Experts of a small language model.
Size: 11 layers, width 320.
Training: a variant of SOAP for the experts, 7349 steps.
Below are experts of layer 7 (counted from 0) of a mixture-of-experts language model. Rows are named router (the router's row for the expert), gate (a neuron's input weights, with its number), up (a neuron's input weights, with its number), down (a neuron's output weights, with its number) and show model dimensions 0-63. Each number is 128 + 24 x the weight over its row's rms, rounded and kept within 0 to 255. Numbers have three digits each.
Before each expert's rows: a language model's description of what the expert responds to; "comes after" lists some tokens at least twice as common just before its tokens as in all text. This comes from a sample of Wikipedia text that the model never trained on. Tokens count by the router's weight.

# expert 1
Description: Table pipes, column headers
comes after: " |", ")", "|", ";", " —", "%"
router:125180128118180113099173132143131112128135100091096105121143169133119143137119100087105133144150117160099145125118097129148089148142171142115155160169099091133136132130115124095145125150148111
gate0:157127125100096118164139123114100134115132153110089101129127143120114101128109141139119114165149175165142187124128120136129085149111107138135156149110167097164133118133152095129132133153111079
up0:172119122130122125122118125130122136097161135109130125109119153109177095136091129131136133147153123128100144118132145126147096091128108188126152149125148113150134149127140131117131135121120106
down0:111134116111149096157159125170154131146117160156155139165121136130107129194174117102165151141106127101110173124146144121124144100139143131092162104137100143152106128137128150131117111216120164
gate1:112113116095167116151138113170109134124119142169119149142109120151114109108145144132122105100127139121128116110123116117145103119137127108117148135104075111153132110120084101146108058143123149
up1:147106163120136110153146140136125131140117146174104128121127135138129140104168115145125093128130111137143127104109107109114082153121163109118133105126081131103156102142151099124155123112121145
down1:123157112169094108112068145104125086117140130111114147133147127130129162127138081142098114112145101133156130152146105147102103118112141173088140090118135139081147181124177128125090144139130123
gate2:140103109102131141139138131121145166116128138153168125108104148159098139138117132119110128135157103123062080128146110117126076059112144127122125121116117113115153158122139142134124126134134109
up2:140093140096141137135127158161160160102138096133162107112093118117101154131091121109130188131130083133106094146138106085144098114110121108122099096112125114088151127111126150114147135174136146
down2:119096129103121138092136130148101131122129174114153096135115167137155150140126125140166127103124130134093067129127143116117090123134123122119134089145151158135195119132110114143119144120142143
gate3:149150116145131085121153170131145109080153152074145109116131120097122110136150136152131110119123147114147169111084128151151161139138141127192124136134162093122074156173128085121153128120124103
up3:101144104156124146144104110134083109106124093138128087121115135116153146085127140108112132167095088140109096128149093123159126157148141106179102153132110130152160130119148156130090133107164152
down3:114168159132135089144121159099155110125134149106151125110129108132128114114120120124097142104130141160150155106111123118118135095131107127146066127124147105133125126116125101130155111109146133
gate4:134114124146104112133101114185121114145123104125127166072126121164106151146089164128154139083129108132133108119125143171133089137120097121122087112173093141149141114087131113098125102093168128
up4:098152112082148150123121111156115148085126119155118112131165118123086113109093156144145115129097142151152142185113182132134112112130156112145124201121159109127144133117134156094109095124103124
down4:098090125153106109136108121156155110113120146137125138094133173134119125113115136096133122168131144160115150099139103150138091115098129111173143145115128146179078149150112107139142157159159146
gate5:152080122080150090100155137132145094143147098126130160132096140137142089121107132105087114106181107100128148108099125176108078143132104088112155105167146160125168106129126089135144079131117133
up5:085128123167119168188111157124095137118118137141130112164159170130154156116139160117152160144115144123112136141126122120106137138116099077145152117100098107147150142139156131113102172078131127
down5:110161142091123106118116174152117168080113128105092119161104114125144096126134157196119135125157108122105112176143100109151117143073112108123156137132118132106146152107124114130168130098118140
gate6:129117131123194119153174120136124112123130121123140143174152155154139178106163140115113121158146097105112107118138122105144122080143135177159153146122112109128151152142154109098104155120145157
up6:115117112108134142134151123136142107122130090100108112143128079081165127135174135115097117135142124162130114109113145107107119079109172147164122129150125148107162108139101149099122126120146159
down6:101124127144118099147112124092133123114108207131148138111119097149131141135130085095123121137111164084114137132099149114099158093117109127177091171129140112130132109092105102114129124138117160
gate7:105101110177171091115150116126112143151138126109121125120136132108139119113152127086090127108112137109131159155128113155166081093081119155124103103131100175130175120149135115142079118143174116
up7:121090178148168137162150138155144173139114107121122110134116143150122122190140132130092076116081151143149146124121117128141118105130127126162129100118133154133116108150172112148123082131161116
down7:141076158089085138130166078127070137114131169128126135096122121126180117181137119141095139108113101184172123166158115125115089163085136115103121167130103109089122130101142152145151130090087109
gate8:140132134112127153136147119127165152155168096081120137116156105155142106126127130155124122125167141126108139089106118111116094162094184143082092133142134122160123085164080092117087151152097133
up8:087096136149107131126138137107144137161125125094149131136146128129110124142135176117127112136133129123137164111099114132092117136091143120127135091117173137139154096153149110118096158119127131
down8:132144071134138145089136103102110076134144126119120113108099159125141105122148100116089136094161108102135060123138122125181124124142111159155147113145138125155111133112124090130134123123122158
gate9:098113130120079143137121120140142103132096141107141101127081086116158132109118160141121121165098140104106119141143125090123102101166146113097122094170143136152117073131095114124142167162150198
up9:115153103152120122128116148150156110108166131112120108133107111130176092135098173147117159103116112118148133118146166079143137137118115105111108183154172086168090107137128137135139094153126132
down9:147137141170129147158122150144127146127082117120119072146111130139153142127125122144080160112156095099081130113126152133147164119142146138133147149177136128148128110140144115122101174131141103
gate10:178115146099112134147118118091173125168103151126106127123159093131128171112132136138115172125138124103113090124133100127117134107081113117113123171142113085125085142135124126129079136116110124
up10:127111125123120137094172143158103128141103097122101122109173110157092118120152167135147137140105124148193081146169169128157110157133156133109141159083137153166128134135100108106134127138093115
down10:154161113127112138136117109113130105083115146134137154125165117094150166110144132119128107150104152078128096169153133086119081135097126124153135139123098093161173118170124130117101086125101111
gate11:147123146105126172131140117119092130136159143112118138156129147127125139134112154138117128116142144133166164128088144102192105154124102115138134122089143134130108114110124114170123135145135165
up11:139129117104109101131143149092148138147153159152139109120128143137168128141126135161117110146122118132085125090136171142107136115181132098141127153108128113124160141139140156115130120078105116
down11:103150139144116138107151131152102102117116130101121109101158128122166141139080122085146118163137080134115141116128067101099145096118151144121137114155148132154169084101141129164156084125114144
gate12:153146097052195122110139113111116144108121140152107142160167092155115151157110111108140098066134137135145113142178177132107110107113080114119151123105111146120066119127105110130157156169088168
up12:121162166119144137098148164114110105166123129102124148143104132102140108182157164180109134135121122116155132118153081106147132156124146127130145133093181109117093139117167129115106127129123090
down12:120149143115138158157086148103135113125102142110109139162077171154123141120110097131127146173135118186125153151124152160125123177132157143150052096113131162105129156136160100114169130093124137
gate13:093146129143158105119150136132148149116140105104142142135121133129123158143112148085155146157110130130145131134093116163149110165102117112112139116142165125139137141152157105132145126129131129
up13:140135111120118116161118168141152112206154138100135179128117109182092141163113142126106110132106108110114124117122112140118100195181110156073134150111119132095126141134163131140147132140088134
down13:092141139123156167136115134132167129121120061136200108123136111125145095143094130108127129136117170128125131125116110118119141103083098122158139129126134143157129091125141146193094117134164138
gate14:110070184109148106084114135160106112156149111133189101121096139123111148088114152186108130149130133105169161134144101110121129127114099139100129128144147119091127105145127195137162179137123112
up14:109184086133087145155132099106140130096099151105113145125146126142158138157133105102154122131133116136086083122138161163147128124146157114132156133139128117136113147116108077106087089114150152
down14:106137096135126086108130095139134081116103138126132141152139144095119095191150126157181116166112116129146092123132156110129140139119134089142115116124108114112137102106100138103159153107131122
gate15:142132132119124104139125139110127143158116104148144113095132105178153135130097126091133128210145139173124108115135150127127109127131107145133146122098125141118155158152080151151116123102122148
up15:119135119126132117145136139124138106105106103126119151132142141110119089088109140123091086152132143154176159146195106111124108138137144126109145106140164089141168130105108117124119119089108106
down15:170131143121149093139168127136173169155142119128149129145133104146169104089118167111127135117114117115111128138098157143147138119116146146131132138136081124152166161110166126112129099140135118
gate16:116147111127136116095138147141083101101104095104173162106096109127124147126145064134122153159156139147139157125146139161184153097189129142121117122102082113107096158117100101136131141126174116
up16:078129122135085066154130162114126115112193116122104145146089131160153139135121106143149095110151112149115121167149106104108087112131129143170129134096112127090120148152131146154144192146106139
down16:138114116138118098107149128132168120100109124155105123070150125173121168127150107107163154125089117087158144118103111172158132082115146092143064100101151120138084126142121162125151135141119081
gate17:125137140090151106162183086168115084112114113120131104083137126122120154141118083130138139110115119122104085136134185104157124095155134086054118158134123136087191123117109138091134103169152134
up17:121138157094163143154145104123105093107190102102119091090147161115131157130114111129090184143107114121108081124144127084131137129125128160146136115118098131122146119150133114174103133156096092
down17:139131109158140148104158132145175154114104166144165151145172141125139119158095150157131129129123121150102070095166117118126129151156153112107115123111144144121169126109142125128148142135171160
gate18:100151151138151093161141133103130102104110180124118133144100157131124126100089119099151106083098092114135139116144148092136107120142137095129135165135122108113164089152101152127154153138142144
up18:069129147152119134135153130123153085120102177121132136146119155073092145093129137088150133108107134110134137120124153106117150099117128129117124196116095116114141083144113151136136120150134142
down18:092136163183093136116124100163137101159089140122132062131090122091111149118118129122113110127093123135108164099156164108132170085156122127132121161151116118083102115108172134169116099125144124
gate19:130148118114150136089103131143100125144119113092143116107113107098118177190143094145148137098083154116129128074126127177124119133122132129107129119133128143104149108157096151096153134143154104
up19:105145111186088101179178134119152146128096139138128134157146163163155081071120176143121112159142115161105141156145125090155118111151117123168111124098098152122111150096143139150129139107054163
down19:108129137110171168145133109134117117172152120130074169077140107113103119101161136130072128076148160107125121104113102134129120114115149156070148143176082132135140098164104143151105110117131132
gate20:129108105122131125106132111133089101132138112105124163124119127097118145116144125149146139143150180144136159122137093192141108123137106108122103142088113149095098090145124168118143157128151128
up20:110104111098157132103150113160132086141161110114109115135093122074129158105112120128152152141134141134147153102102099139159152149163129110132114110100093140115103139130127120087156127150135104
down20:146153153154086124130129175127100148134130101144163113159137155137119111117153129101130148168114144122114118126120144129141166102142110128155190138133101148141088140150113107081157130158088111
gate21:136113107130172114141129142106084170149108129155120083136174150120125088127145131096149146123116148108113122117134131149160105136115142147092123054120111123124082131131144068154171112136145102
up21:055120090141148152164129136136133148166166132103110219168123100142079099130103118138113126142118124098134140145112153162108103139116153150103173099153123084116088105154117108124114138145141124
down21:114139141137087131139146137135134148153156156111155158140096103110128109126116102158135131145133090088086125121124113136093138130180128102140138142114143156122088154132150127115068146099120104

# expert 3
Description: Digits and measurement units
comes after: "0", "9", "1", "2", "8", "3"
router:131111132107093130116124087171176117159118120120104146140113114134088155148117127136120114141153093136124146118136105168148130144147139151107074156146164142145152137121145103148102111154161117
gate0:135109146132118149096122134183103135078109107110134123106140135113091123117147120183108136094130125140149136129122105142134111123134129124143127145176134172122157129136128131178131146151136115
up0:133156148150164118128154138088108137153119145137122126145186107118153130170154116090124153183097124132133089110080176165145092117108138148112113076139117100124156133130116144153120132137161100
down0:128088114129125151110152111139139135105125123150178092095138119082129131143140121169136165093110146113132095146153137168094110130107069147093116098154155125121092123107123098154119138167102144
gate1:124098131102145108189151120101148126153152112129124119154136092097143151157105126121136094073161151157132128155101143138171180098162159182121149107132092129159158157121122124165110124104125181
up1:139141096129136132074136122169107149135132113101113148120131152146141139097142122110097219123113134118155163157114146136154135152166102087139090165108111113117127095131112109132094138130114116
down1:135120088146108138128156136104120113133137108131119153069143145137110134095136111141117145160149134171132120135121170126167143136168119097146109095101138108103096174126155103114096129091133129
gate2:129122150143166108127086073125128119116129130090141147140113143156142153099106127143129106118146136157164183121117137145099103095177095112154100154137182148116169126197140130148140153154127154
up2:093149128125138075101111152141148132131087170134130181073110137157132165143150088147142122129155150147112108146133132161110104116132105091144120155086127161117126098156117129122139140141159183
down2:176126108162137167133160165128122145134102148132180132104186113134110105106143157140134121097135082136097101139118143121179192146122172124097113137143126119121146104141145133100134154098114137
gate3:145138123179112116146093097133115119174126172140103133099101133116206147121153120164125133117148144120078147111177120139183133110144120127147124141160116132129133109174129088088119164129124150
up3:124159077127146114101137134113124122089129148115158121143183105094137121108122183103166147098099121168135154120110112124134191137109120154097106116106117160105157127116141145178145131149105108
down3:142114180169145178147105111120146121147105135126100096115123136135119176129109140133148137107139137182067144132123142146133117138114117090107142120106144102104096110087135152124117136152135120
gate4:116146118116122099151141112155105147152107149121140151185103139051110130128108159101123104157159081156140086136132104129139125146076109125111113133129169110145131142082158104120141107155128132
up4:137111123119110143143131123055119131114139159122138146171111138115125169099143126154101123105122111136147138123159141148122084148108144165172105122147093095087150163090138152125172179143168134
down4:123138098110168174137133130076199084097137108106149137135142123124138135114153123157112148109120104126125081122106132122106166139132130128100121168145143156118100130107131116124114140114085142
gate5:156105076120113130075113121101114132165077115096153125183114101143095134124146128082148132163097157093117170155134142163119131145201152125116098125103143158142115122156098146135155135124111150
up5:131124126160152092159128128176143141118139189119109115100154120149185104086152117140109145113163134106130137130147135101119158090085119152155122106164113154115149136135125132138177132116121119
down5:112134117069143152108132133113172150158087090148181105138124140117170110105115103133122117135165138096102113110123123111147123140102107146160143144141149121151125131148122108128127152109104148
gate6:136106145120118086104108084144113094125081119131138115135141100150128168163144135135150163103131105098156125088094099141127149144163146113138092111163146128151113147136139143152109128146133143
up6:109152125166151145167151099111126119122109148151106135106123138094106164130111144127118119141158146144105142093104133105130118136132139105073143135137135156109142123101112097119131130135151107
down6:128149126121134106071137090101171109105091149107135165115116185119153115105165131109103150147149167140158114107154121146083146175092138126111115147151118149116103133118163088140131120100130160
gate7:126161125103129160170154156153174135140087128107142100120154105114114151138139124147116091097094114100109129136151139148149153130132103163137154145138140139142160156115121142164083096134144108
up7:109090147141131110102124115088141137080101131119068150129114182108145128115157125150160160151177166146135133093127133098086116120126140106119086148094081114094118133147136110128178163129107093
down7:142142137111147106119153149123117151089136140118157141126143093150156114151139111170170150106100091133124138127087105138128141146115155132099117143136098128133137105097099129152138106135135146
gate8:115135123117113152116197132137122125122116093152159146123159162104132120098130111133130116169145136158138126122154121141139161136128151127138101144148132115146087126162113123095097120134132137
up8:177131142139106172107129127125130132126114086066139134159145124101153144091119127102130093138115111148157148117145122149143154134142139093149118109131123108124127167132120111091127101148118136
down8:119068106089092108141127139150146077106084129125098119149142100109123150143113178084134134141123084120112165119111160114120117142107105172104122096128135125138141133164149121111118112126092141
gate9:161104110129127139119130073126099149139113137110075134166099126138128132123080144127154097131116101125126125160143077118140159174102184142123136099146099108140183090122126154110086120147112113
up9:176135121085109144150121163135160109128139122106066127155131135124141139181097107085135139083131105126099122156090119103179142097126148158127130138135119150104130113171179142118141133130132164
down9:095085154155090090138151172148131132158096115084161131116138108188128127105120158112151113137131176157133172167164140105160142158133150111115129168112158161113140150116127137127120177111149125
gate10:100082188126131072094125136145161106167077105132076134070168129112108130132132160170114115093106122111153131168169110127149131137089136166140127152145116144125136098114100117182156113121115104
up10:099150128120124121111131133171110118095138144171092105080154158143118118157166134163128153168103100104126111104116084105169132117139179149108153159167125112143102083102096144137117100134110062
down10:165120100173111134149159157106114114184142113131123143118137129175053091165129091157141157106152140124123119124137134125120080099103206128145096156169111118119167080114144084121188159129167120
gate11:127115146161113119111135141170112122153119112122106075095109106157114110133137116137136148117127163139180102083101162119139086102118138140109162133099107138105143122156133153130100119131110119
up11:136127153169121132131155172129130126159134082123088077128129156132140131152131130130172139104136169158188085133116186114087098098095082172158133131154150136138135108156145109119104096149104133
down11:134168126122126124151156118141126179104119126194153075146111072110138111115165162144167084110126151121133097159093125107143150124123123097091096142126164150104148127107104154117084138099083161
gate12:100137128151126130140085175151123115104121122124088082107147161098122127117112136159112129141152152087116095138092155109113109134139106136111117094146152112106149149139144115150117135185118113
up12:126173108172108139117141121175121126140120076120136089107108137108114128134120094139093160153129138102164137098115110109118114089088089149101110117150135095095138108122101091126109113110133141
down12:109124086114138150141081095104114108125121108129199119128104142145133115126162123093122127115122128141111165135149151089126162119130110139111132137139096117170159116154176115148130099129116148
gate13:130128137091128125117148104105161129113121147133111174131082149189149116097149141124150154142130165130111155118148124120134150125136105130136120113147130111139099111121174097116156114132112128
up13:127170135144141096122104153113123128086126099153131153115135141164149120123118098121151116142094172106155123156125105122122165132128142139185103110107096127115151104109106150123146106136146140
down13:136103170124088113103126133117104139116108141128118107097114135130111103098180096124097116104150089142092138111098076106106145110097107144084109088123096119148138083137104128123115140110125116
gate14:145179123088137114114059119153137134160145136125131148116132160105110123121152113149125106146125131116144129166157096145142145128139063116124095079107149072140108126119066106144108145168111109
up14:169098112109129110146104133149120142141075121119125095144096169186111145157141140140111086136137140116144147138137148154145097105131137107118140107102075122161115113140115099140139093159094132
down14:110137139139119124165106161118158135112118115124125116144119151129098118148121163106124152146126106130108146116118143146105161176153187139121139124121112129169107108083180165114150142151132128
gate15:142130163118117138090120124132156097150125129109129092129104080124149130148153125130103138130128098128105075116101105125109122103125107162113134174110111089108112161128190111162088183095147108
up15:187079153098150128142126125141125133149134158081126105130141083181166135175137117138136126148097112098136098131137155125139150120126154108132154116174099103082129154091107124127163130124128130
down15:124158126142100126141120091142129142079152094130126121136131100100131133111133115137107113122161151171161108131135114109157099124119127111115098132141176102144116104135114160107110102142098143
gate16:127105126071130118150110106152076107106165135117131121090136164129139143116140097147122130100132107112154150111080110142147111151156157097065166175090122114077156103112099148087128132135115109
up16:101139139095105074095129110141071139099110082091156104133130171126168121115117115103175107141156134163096154118156102163155133135139119086110133112149108071112122118153143141128164133150147124
down16:122148134140098087113145134113122143156148144137134108133141168106126129095091153162090106139144097138090130145116147153116204118076156158117107126137115130153140105125156101120172145129156126
gate17:149104117113122100142135132148117159164156112123093152095101105145104105144094108124162158119129156118127124129127115151099131119107159108087121125167134125096110177127167124135105144120127124
up17:177144145111106117097134147148125120142129113132095146116143114144116090110150156134134141150152117074102146146136099136125125110138126124131100130159185126136073165108152126142122102129127097
down17:091165109172130117104140101126096122127123178105142090152071124109150164100110117118114161118177172149117131139110104124114121140136115155086125142126078101110130122149087149137125129095141126
gate18:129113108093135150106091153082125112119117105119096128114100126114093142149121182137121142122116114139121147135091136136127129129081137141175118115152142153140157139162112168131140131147129169
up18:129135084094150103101107079119123132120146089126093131126103124131116164087107151135090147120116129083135155118111138134164117154101156115165127125128125153114156119167123131135165108130123185
down18:117096128132129113156146139117147154125137153145114207165101146159092138156097131123115112158123110109114116097133105118131084059128133140098120144098150134136181101118139113093140151124107175
gate19:113148130148126097114175107147158108163115151149119186126129110095090142149125165118117104152141157116165120134108131142147142118152145124160140102112094136116139141110158096160165094106123137
up19:169124126142113157121179124133165129135123134176098091125118150116125169165121188112119140116180127127134149139126134148127130125164137116142118128125096132148114125141146111107111072098087135
down19:110144120136129133123108109116120148125156111113121104124103118104139102080115125119123080185134185120173107138115125148093090134142138138112166075124158151156169141085160104144182133136187132
gate20:139130114143134123128142142170101131156142072118164138158137095134117112124177132128114103128139127136166147095186130123149162116149136128115116118128119131170126177117091112141121103111095145
up20:129157095090132128101125151112090112129115132138107109132090099130137114081146145147113173146130124143139136114190078149127147112140151129123121107087133140160135136145145133147129138105131117
down20:108121177152123072147133145126145063169152149147147098117125129140119106083135119135160163135149120137152100148125125104091102190141157119116099150175178097135094130110122163153083165146128155
gate21:132165107089134116139155144118138120134122140142139109120103120125125141140125111116142163147074118127096144100074133129117095087137145046116093135117125139142141143110153116160115131109097117
up21:114125133150110134129082145114134151099106121107144096086106130121161122112147129174169127142156101114160127162157140153145160153114092163141172145109112150113146094124125159136122144117149141
down21:135156137083154132111119152145127157156087117103106159108131171127121132106101105128122129155106084119167102132160132134151146136093133115120149135124125113147088132117131161113144134138125160

# expert 2
Description: Determiners and ordinals
comes after: " the", " of", "'", " in", " a", " for"
router:102120139133128135116124152154119115119149117100133122168173107114136149139170124144146123126099148110134153117135162159142137105109094123116108124113133117122142121119178126124115141123116080
gate0:102107148168153143096170125084137159169174137091148159135106131124148157108150146119094107132135146119107096164133155138143145133118167152111112126100109109150116148172123140113137155092150163
up0:154150138148105122134108143166123141082126133124134103151133109123126141163105135094163159127084162105129168091141115099171108178100101125133119110138109145148104105148136126084134124135153102
down0:127072117088150135098112124087124132148148116165128082160180109167127098114126081116185135130110084085127121117119124138137118097095159121109129115141110136114116132114148106111107122154160119
gate1:142137113146103149075073134149105095106116137125152103111209155135102095116074158133157132167062106154097153125109150121126090150179143084130138115127098097136154112145126107114123121152074149
up1:176165172117175134105131150160115146136097136143091148118114105108115103100151115106090096100117141086144121127141127120130103161114144103133178105152093139125109129120111157123114143119137114
down1:143173141128168142131134125110120114116113134100121139071133142122152134070116115135137102146152073139123113138099121078105103119112107188131141167140116169121121121140104123133099150149134122
gate2:184148195127132172129098144148138113128115167121129129124188104092124148117094123110128145135123184140127138131135153134134103150114148125134115112154113141142113116089130145125124076108104144
up2:066113100100153125121140111110130107142129105096136102121097089142132138089083143132158158132182128099119180075089117140142112151148139126160134158153129118154131132148118159166140101124090137
down2:145094150126119113147173079161122114187179101112149108118131131129096140121087109111132108111154150108159111157158077088134100144167143111165108133128099153127096147115139093110161074117121130
gate3:126114160161125161104123135137142181105152157113121154166172082154146100149110116132110117157136135142150118095124106155148120082083166113166134113136119116163141133137147141107132132130148077
up3:073151138175136163133135118146139161136129139097102121165157101149106187132101130146107141118134117126153171146090121100131121062149131145092144149126118133146115099149127130098142139133092064
down3:125167164122107153108136130100105113159152184136155131167107160123112145128118151156108056108119137108163142123096120138106102109113131086147164109115137127089119115117107162127118115128132127
gate4:125089141148086142104163149089125128143107186096111125152140131112138140140057102094093095081151120142110112146116167104102100118092105114128110096108162147140112133114128125163132167152087139
up4:123146114102133098171129104139133140140107101111124170104133172116146147132115144124141182126116118101143116125137085144136126111108144124133082165147089151144117107082165160128084105179070148
down4:138142097115102136159091115138150100068143086143168110132107107145091126122155150122130180162130090128072115167109150137127076097091166124120112123135122108108120109113121105089128129127140120
gate5:158148097118154098133133153114165165083143136101133130134146133130147144156114105103141122112093123156089135078132131121168148159067155152136151117126137121172150117132121152145075140100119115
up5:113160100127137106122104143104184109112165120148114162165136093113142121161127098129133126117148156184164147109138124119123140111109140151153140131161146070135171125164125106104137128118088122
down5:136119143138102173090119114126117104112114148108102125110116123130099101117117165151088139093130140145108154146141155196135160126091127113122116114136152153105068127136105083139115084105098142
gate6:117095128140131116173099108101146114186130116142084155106116155141148114162111179130117110152136171151132077149145136171169138099091137097111103175110134090158086125114152145144137128117092095
up6:110171111158107102131180148140095133138120108130111132108142140113128075114167144130101120139148116095106117148181125097150167082100146115119107145138166067136083146114149087162177138169140170
down6:122148089112151148123136138169104150155104085151152152117146118134163139117181079071107119165104153127176135132128151160111100157169122145129123107142130147123119123144162128118122126133124116
gate7:086111129125126154108155136158122177121168114121102161138091150107106148113132124150158130153120092122093126103104117128110128161125097151087160088134110121159149150137118110151079130142117094
up7:095102149113096142127138134111155118153143132172165131105090143121177106113091164115112150151130091103164134110130146113111144114119127132140127129121116188108114129132077100087190151134163137
down7:106136131100149166100147121138178128098091114143093126118124092177113155142098141166127139095126160137108122101123172116090089176171113146114150109090156117158163128136088162127094145105136116
gate8:101140103066154132149135145185157059104173133137162143133102146099121074104122092109117143122119104139156123162129125120135139072119101093150140145135118171147078106117168159132085140136108134
up8:077130097096107152123109114190129083073129147124162182132134125101111132127108105107137120144138129131159091142136169110105168122091160099147070141130088156114154147166167159135127107101145098
down8:127113102170091127105130157144112096113154133155084124134171099104135140122160093105171106148117098050096120147088085093132120110144155143145131132126094108127140150147126149135132158079131094
gate9:155158183141131111142128148122063128126136088065142145145122142099133197096166125160169133093136152107087151112101110132133129149136115130117157137134117110124181134147138132123061125131181100
up9:098122199120133096126143147106068126126133136061136127093113103111099108131148131122157151115164128105131140126117128098119136158145122112120103122078143132133131126141138127101080141157147103
down9:149118128146130119093141099119120138159126139126109090122088143119130145110148120122096110142121078157140104155142123148120132115116122111152113181105169090131121133125130097108100154114100116
gate10:141092111107127149130106088172149136159115145128140122127138135119103131117095115131106128173097117158142138121124173103093109158143154125117129141162137124161131136125142113162150161096128133
up10:148173133140125126096119144145097131108140135109116180160106141171110154128128113153078173120153111082138148109113137151169124144087122126116137119125118157130135168168124122116159155101140184
down10:121155166151094133095154157135122120087128131106142109153104073133119123152120117126153095083121137124117114110152126122150142131132135151113099144137177118120120110116122112154108129139118132
gate11:106121119132132094162139128113142111141152111112144153116148165133173113091157135137127176132129130104115109140106124103126141163140118122124132127096099150129104068106141113112142079126141128
up11:142096106092089154100111138158145179101107135169179094134115101171126118140105163115124146095152115123104111122159082112137132118115113142188128159130139142093095146111071115122079130175133122
down11:153089095137123147137093138133157133111115139121119111105075173092118106135141144120155135123114119146098096141127141102153099102132118105132140136108143146111135091074135140105122109145084128
gate12:134089102142137114142129163111088102127118139138145110136111103138136114105096155150129135136128124173101115152089137135120100100131142067109113152109105164134082097121145144143103130152150113
up12:073151128137122088191170115188114118088149132102136127129136129072093162141143153131121130157137184110148111102098133123125132146110135125088106140128106165128106164124118137132112131156117097
down12:088147115095166116135103104118146123146153124122122133138141129127136113083123147141157117123196129159114073175090143146160094132141105135081128153107128142152148119137107108122103136168134140
gate13:182153133121149156088136120148128135132092060092109125127101152116169171132118130115134175128110125132155167107116126148138127112118116110098088109121116094146138108127123085171138126125125121
up13:136171150089117120107114168117122098119133113112139122137105128099150093090117134111138119088103130117145099117106127134128140121123165150131116146124083111121139139150158104111154176086093167
down13:145099081124118176147143138134091074159161140107159148110102106139151130184149158156131149135110146095081128106159097119113147107097089153096114113133146097091146081097113139112107107129133093
gate14:120130124133160095141106140133159088114082103110112124119167157141137146141156109161103108117125158101093147117138112130143108095129123123159166109082155164175134055142160130181125138080098120
up14:153095127126147143081119123135161159160135137126097163080164126139116141097054099123139131121116108138120139119141113138097133151145154107164128110117137119152120111136112131085092139144138122
down14:085113129083155121145164134094115144116109129136128141157138071152115109146157129132122167110159126127153127109133130151125123124169136138112144146139151086143144126122162157140131117145142065
gate15:103150140135103131140166164168132133135137134138143153088144158183111141126139102112147113153110100165110132112126182143149121143160163159119115095137125116163137103107102121101130124121138159
up15:166137142182066107135175122150122146171112112146148140145144151177153153125139083149145137129087108134143158133092114145106110125139114136139152123173101082164163136146131091100139131099112141
down15:145101127099077116122141126108137120150146136101120163122157153166125140127129149160162147106152095119128179102113094119128122142192099110110157122127135175192148089130131124086124135165151203
gate16:091135165162087170105108175117113162160172140150133136157144151135156080137125119152105131127128183145139180133103089156127140142130111137092115139158123127125140173127148088110146144112087128
up16:105134132163103153110089181127153158095129115146152107115140122135151091094094115129100128088104151135151141116142106150175125143088135143110122117145125138119130148175112152146124153078136117
down16:139118144125131142140112142133119203127120160101150165126150121105130129100133121112101147145098126172175113145093131125114138142113127179086136144114096122148126137130084154181147119133137117
gate17:158128102161144125126126093145122103122137144095154120175141141058099128136112107140138136146164109127122155111145136145113137109110087132161070107121146143118145158120153128162121091138134120
up17:084141135124149179116109146126147181097092159154118130057111115185138107108136140129104111113156154139191141076104124119164136159076124129134180131122138128111120097095146138114113135117150146
down17:121102129092154132099096123109082082125089133088139123137087080107139107119143111105132112103106124107115152124115179090126170091076146108096079125151107096119125127136148110121135124119131111
gate18:093150187134109105079124147107105115095128094101092097163170088097115144119106135152116099132128187204106148097200156117114134126116111150103133162124113122106136129152146143140137157097106127
up18:156129105120130153140153150125123160129108141168151170142124131160125137145135087177158095080101116122127155135108127115084109128161178122137132095146133091111153109108105149075119084197145114
down18:107140141118146066106139145143133124060120089103147165180108183100140143125114132072123115150150098132126082138180143138139124121148139123090121135124155128130138087153171126090142138108121154
gate19:153138154087147121118106113136132112143160136116153141152145142130143130070101109158123103100080117101130125137086120149160107134165146156124143100159140118168144144092110093144155135121080110
up19:144103172119108090126145096140091137134116113082102139158117142065119113159110147147147115146143113116125132148094156135156147144112157151089130118094079120161120158152110094134170131154134119
down19:129150147122142051145143108171142179148099173161143101130088131115132138163080118126104152105132130136131161140138140134133160131123090138091157136141138155133153147063138108125110104100120126
gate20:138100119126141114151134129097111111186092105143125108161091119170170142170160127142105135142120114109124125101121179135115135148157142145142093144162171127128094131119127149107078123121094126
up20:133141119109119122090104144115124096157118155156111155151116119155109120149193151110136110116139096109129129127128108112052135106154137135110104129171132127119120091119102131145104155120079094
down20:140091154090134130082125150112128150163097104149152100118107129137098097120093145106155137167167155132142108150087149082141168167136162124128096161134141143146136142176116129121147124154130163
gate21:105158138133133143066140160112173127111153122089079109119165089123129124124160125082086164155110177160142105105140085116140138161137098146100123096146155149112110109139137126130115121152143149
up21:171111149128154178170083101110112165141131147140121085119126178142144120128092137114140113127127093113118133147104106156144134136117111155128094138108153155153099136134119144095160112078141131
down21:142194141139132152094164111145158154122139119156125123118163170102158128121145151122135136136154159152149134123133156121084117166172144149104140130115132163136124083138160156134117149182132133